config.yaml
n_layer: 12
n_experts: 80
d_expert: 160
balance_loss: 0.0102
init_std_router: 0.00813
vocab_size: 32000
norm_eps: 1e-06
beta2: 0.99
seq_len: 1024
Below are experts of layer 2 (counted from 0) of a mixture-of-experts language model. Rows are named router (the router's row for the expert) and show model dimensions 240-287. Each number is 200 + 40 x the weight over its row's rms, rounded and kept within 0 to 999.
After each expert's rows: "comes after" lists some tokens at least twice as common just before its tokens as in all text. This comes from a sample of Wikipedia text that the model never trained on. Tokens count by the router's weight.

# expert 79
router,160,170,206,151,200,150,158,276,169,175,196,238,121,181,208,153,259,247,249,207,146,213,165,229,253,253,191,162,170,206,193,210,265,93,223,224,122,233,266,184,135,166,178,241,223,249,227,246
comes after: " the", " The", " a", "The", " this", " new"

# expert 48
router,218,203,188,196,292,154,223,257,165,247,162,248,184,207,184,226,189,181,188,224,204,237,272,192,235,236,172,166,162,193,188,147,179,124,257,246,223,215,262,210,121,183,171,256,155,258,174,257
comes after: " of", " in", ",", " the", " to", " United"

# expert 55
router,206,150,250,176,181,208,234,231,186,129,173,225,226,204,163,201,208,264,244,226,188,242,194,195,214,196,212,152,138,178,178,183,216,192,216,275,246,183,243,188,249,240,147,242,163,248,211,175
comes after: "\n", ".", ")", " ", " 0", " —"

# expert 61
router,193,217,180,179,149,197,184,221,182,193,132,202,170,218,173,216,206,191,187,173,205,190,231,199,127,201,191,153,102,201,142,109,179,200,231,245,266,224,248,243,187,200,153,265,237,248,196,247
comes after: " was", " to", " he", " also", " is", " and"

# expert 27
router,135,202,189,208,178,201,183,209,180,222,145,221,200,185,119,181,195,254,199,187,204,233,224,201,150,130,189,161,161,226,200,156,188,179,216,253,202,212,263,170,193,195,170,233,190,295,254,227
comes after: " of", " in", "'", " with", " to", " for"

# expert 67
router,214,164,222,205,208,176,184,243,190,182,179,219,233,197,202,242,191,217,204,205,239,211,206,144,217,161,197,214,169,185,115,210,182,155,254,271,157,245,225,193,182,200,159,245,132,213,214,235
comes after: "\n", "==", " ==", "===", " ===", "===="

# expert 11
router,200,214,188,141,210,183,166,209,168,155,214,189,253,218,200,194,245,236,166,204,149,203,209,248,216,171,219,178,144,153,206,119,282,130,223,273,226,168,232,220,145,166,183,240,176,218,156,206
comes after: "-", " was", " (", " and", " is", " be"

# expert 74
router,229,219,246,219,181,202,235,222,139,202,198,205,146,234,222,212,214,233,178,160,216,209,187,221,277,166,200,175,160,200,193,174,282,154,203,218,166,224,226,184,223,197,173,265,159,264,176,210
comes after: ",", ":", "-", " \"", " (", " of"

# expert 64
router,206,229,203,184,280,212,232,169,179,224,178,245,224,206,220,173,208,251,199,240,201,197,194,192,119,251,192,112,182,201,244,170,241,197,230,223,161,193,263,178,244,199,217,225,282,246,182,243
comes after: " the", "-", ".", " (", " The", "The"

# expert 76
router,218,288,159,193,239,201,176,232,145,265,252,247,209,193,130,213,228,134,169,260,192,218,159,204,242,200,182,202,196,222,148,157,182,181,228,252,166,227,268,246,181,174,176,219,141,233,210,221
comes after: " the", " The", " it", " this", " his", " This"

# expert 49
router,211,211,168,205,219,235,211,229,201,220,185,248,214,251,209,193,193,224,166,187,212,198,273,248,273,279,189,212,157,160,187,132,196,186,213,253,173,188,265,87,195,203,147,232,209,247,181,206
comes after: " |", ",", ":", "-", " by", " of"

# expert 7
router,179,189,171,214,224,191,223,276,194,185,218,222,204,170,186,202,198,248,215,208,230,206,260,200,205,196,162,170,158,192,152,176,158,173,219,195,251,221,235,147,118,230,166,277,197,266,244,248
comes after: " ", " 0", " —", ")", " 1", " 2"

# expert 75
router,179,251,189,255,243,209,171,195,166,175,146,279,146,205,198,192,179,264,182,88,168,240,201,247,271,119,171,183,175,249,178,126,159,198,220,256,137,249,239,269,189,168,196,249,125,275,234,232
comes after: " the", " a", "==", " and", " of", " his"

# expert 3
router,241,189,109,226,135,195,220,240,164,172,186,251,196,110,199,260,157,222,263,269,167,264,177,275,214,208,220,196,154,244,235,102,192,186,257,220,229,201,235,245,146,193,164,220,190,231,180,234
comes after: "-", "|", " A", " Co", " O", " U"

# expert 43
router,181,22,181,253,215,254,161,200,176,176,255,217,167,209,184,130,205,235,172,179,167,214,242,222,172,217,251,197,144,192,178,191,250,184,249,234,161,194,278,192,135,192,202,277,248,249,243,254
comes after: " was", " is", " were", " be", " (", " been"

# expert 69
router,232,226,176,198,285,190,184,221,152,178,182,226,185,224,186,197,188,207,237,188,182,225,216,165,182,154,195,149,123,217,163,204,176,182,227,257,177,243,272,141,221,199,180,269,290,227,233,216
comes after: " to", ",", " he", ")", " that", " was"

# expert 45
router,205,153,158,253,183,202,239,212,142,210,114,197,249,224,215,152,157,215,251,171,181,201,203,204,224,234,187,178,151,203,180,166,150,159,264,247,200,192,257,233,149,202,172,242,286,270,177,250
comes after: " |", "|", " 1", ";", " 2", " 3"

# expert 20
router,196,184,195,197,205,167,179,183,138,132,199,169,216,195,170,202,181,237,216,248,187,237,207,158,173,232,207,164,118,196,180,201,216,152,208,255,157,160,261,203,203,212,228,214,199,281,169,204
comes after: "\n", " ", "-", " No", " U", "|"

# expert 38
router,235,203,143,245,229,177,236,196,160,132,168,189,222,202,178,224,202,182,233,147,203,206,213,186,175,202,171,213,177,216,161,146,274,200,195,269,267,215,247,145,131,210,183,237,198,275,270,262
comes after: "'", " the", " in", " United", " of", " New"

# expert 13
router,222,187,238,161,215,238,230,283,200,220,175,200,250,213,142,250,156,260,226,257,215,190,196,228,214,149,162,144,159,255,229,185,189,190,230,269,135,227,250,268,228,167,184,241,262,259,202,210
comes after: "\n", " al", " non", " co", " Al", " re"

# expert 32
router,200,196,235,154,153,154,223,163,197,228,248,234,261,214,231,188,207,221,227,158,159,220,179,217,189,142,169,157,162,222,195,184,183,163,225,215,206,202,244,209,202,182,151,260,217,275,189,251
comes after: " |", " a", " to", " ", " an", " with"

# expert 72
router,167,170,179,177,234,234,249,273,147,224,228,273,206,195,133,199,230,195,293,192,228,203,233,191,235,199,190,157,166,253,185,205,211,187,237,312,167,233,240,232,213,176,99,220,209,272,208,315
comes after: " |", ".", ")", " =", "\"", "---|---|---|---|"

# expert 25
router,217,186,192,227,258,128,189,256,176,276,154,267,137,181,163,210,218,243,192,148,199,215,252,208,287,155,228,147,140,140,172,157,246,187,258,213,168,184,237,154,136,218,181,268,98,267,190,250
comes after: ",", " a", " and", " an", " American", "),"

# expert 21
router,228,258,122,209,204,167,207,214,144,223,130,254,237,194,221,252,176,217,245,136,148,167,176,301,242,164,217,184,147,180,147,176,201,182,246,235,181,155,244,199,157,208,190,259,151,271,143,270
comes after: ",", ";", "),", " well", " x", "/"

# expert 57
router,244,192,180,225,204,218,198,203,177,226,189,203,169,195,196,198,214,200,222,147,186,266,259,178,148,188,191,127,178,180,164,227,238,224,206,212,146,173,264,185,175,171,184,239,226,250,155,247
comes after: " |", ";", "|", "/", " Succeed", " has"

# expert 12
router,136,236,235,185,210,277,219,210,176,239,160,231,107,213,144,180,190,179,233,226,260,201,208,166,167,196,195,183,136,198,188,131,210,186,274,253,201,259,247,206,188,209,142,258,244,218,217,234
comes after: ",", ".", " In", " However", "In", " It"

# expert 78
router,181,182,250,178,150,222,222,236,165,196,266,159,203,230,251,179,217,239,218,96,201,221,182,259,252,201,188,200,136,199,198,85,226,193,218,239,198,219,221,186,163,208,160,234,212,249,194,272
comes after: " \"", "-", ":", "|", " The", " of"

# expert 23
router,177,163,217,176,249,177,189,207,172,155,172,236,166,228,155,216,158,196,219,234,227,250,158,167,176,183,239,205,154,153,194,152,222,197,226,215,219,236,241,236,167,192,190,249,248,265,225,277
comes after: " |", " the", ":", "|", " The", "'"

# expert 71
router,226,225,206,210,253,198,156,275,177,204,207,255,220,265,236,212,112,201,192,142,122,209,251,137,187,188,212,118,180,151,140,158,201,159,226,259,194,258,262,141,152,253,171,254,111,255,232,228
comes after: " the", " in", "-", " (", " as", " —"

# expert 36
router,185,155,189,199,187,203,218,198,170,170,327,242,223,209,232,188,221,179,161,134,190,225,263,211,205,211,159,178,136,273,202,210,175,169,207,229,243,216,259,169,139,227,194,264,224,240,179,246
comes after: " |", ";", "|", " ", " (", " a"

# expert 77
router,212,230,200,211,178,227,198,223,154,177,191,269,198,193,203,205,207,210,232,172,190,233,253,190,200,155,217,138,170,200,156,138,250,170,235,234,209,164,250,186,163,220,137,274,211,228,200,189
comes after: " |", "|", " in", " 2", " 1", " 3"

# expert 34
router,256,179,290,198,191,146,225,182,192,215,145,241,234,210,195,148,176,243,234,173,154,234,199,188,252,161,128,172,154,212,208,190,199,176,259,246,200,201,268,157,182,200,154,262,150,280,161,248
comes after: ",", " |", " the", " of", " in", "'"

# expert 5
router,178,160,183,190,303,193,211,207,166,164,186,191,224,185,244,202,158,194,238,222,186,207,191,213,195,225,263,169,148,249,127,122,220,197,260,261,173,210,260,191,130,133,171,267,167,245,138,270
comes after: " the", " in", " and", "|", " United", " by"

# expert 26
router,242,129,239,133,146,227,265,149,193,181,186,197,164,119,156,208,198,212,251,159,194,217,202,205,240,124,195,80,197,201,182,180,219,166,246,254,168,235,254,264,219,274,199,253,170,240,166,203
comes after: " |", " ", "-", "|", " \"", " MPC"

# expert 19
router,266,173,138,240,123,179,202,180,148,229,252,222,200,202,208,210,217,195,220,194,184,261,221,197,272,250,172,128,138,198,233,136,200,170,239,217,157,233,236,203,177,264,165,268,158,252,215,239
comes after: "\n", " the", " ", " The", " \"", " ("

# expert 4
router,237,139,221,177,226,174,221,206,127,188,259,205,131,243,192,229,185,216,202,217,193,257,233,173,254,144,211,138,147,164,204,145,223,133,224,244,205,222,278,221,160,209,178,274,218,268,206,261
comes after: " |", ";", "\"", " St", " south", " Preced"

# expert 17
router,175,209,184,186,201,231,198,199,167,177,248,199,224,187,255,167,234,293,267,165,138,241,185,227,260,173,114,172,149,166,258,164,307,211,220,235,186,226,261,205,204,259,172,241,255,254,187,224
comes after: ",", " and", " was", " is", " (", " be"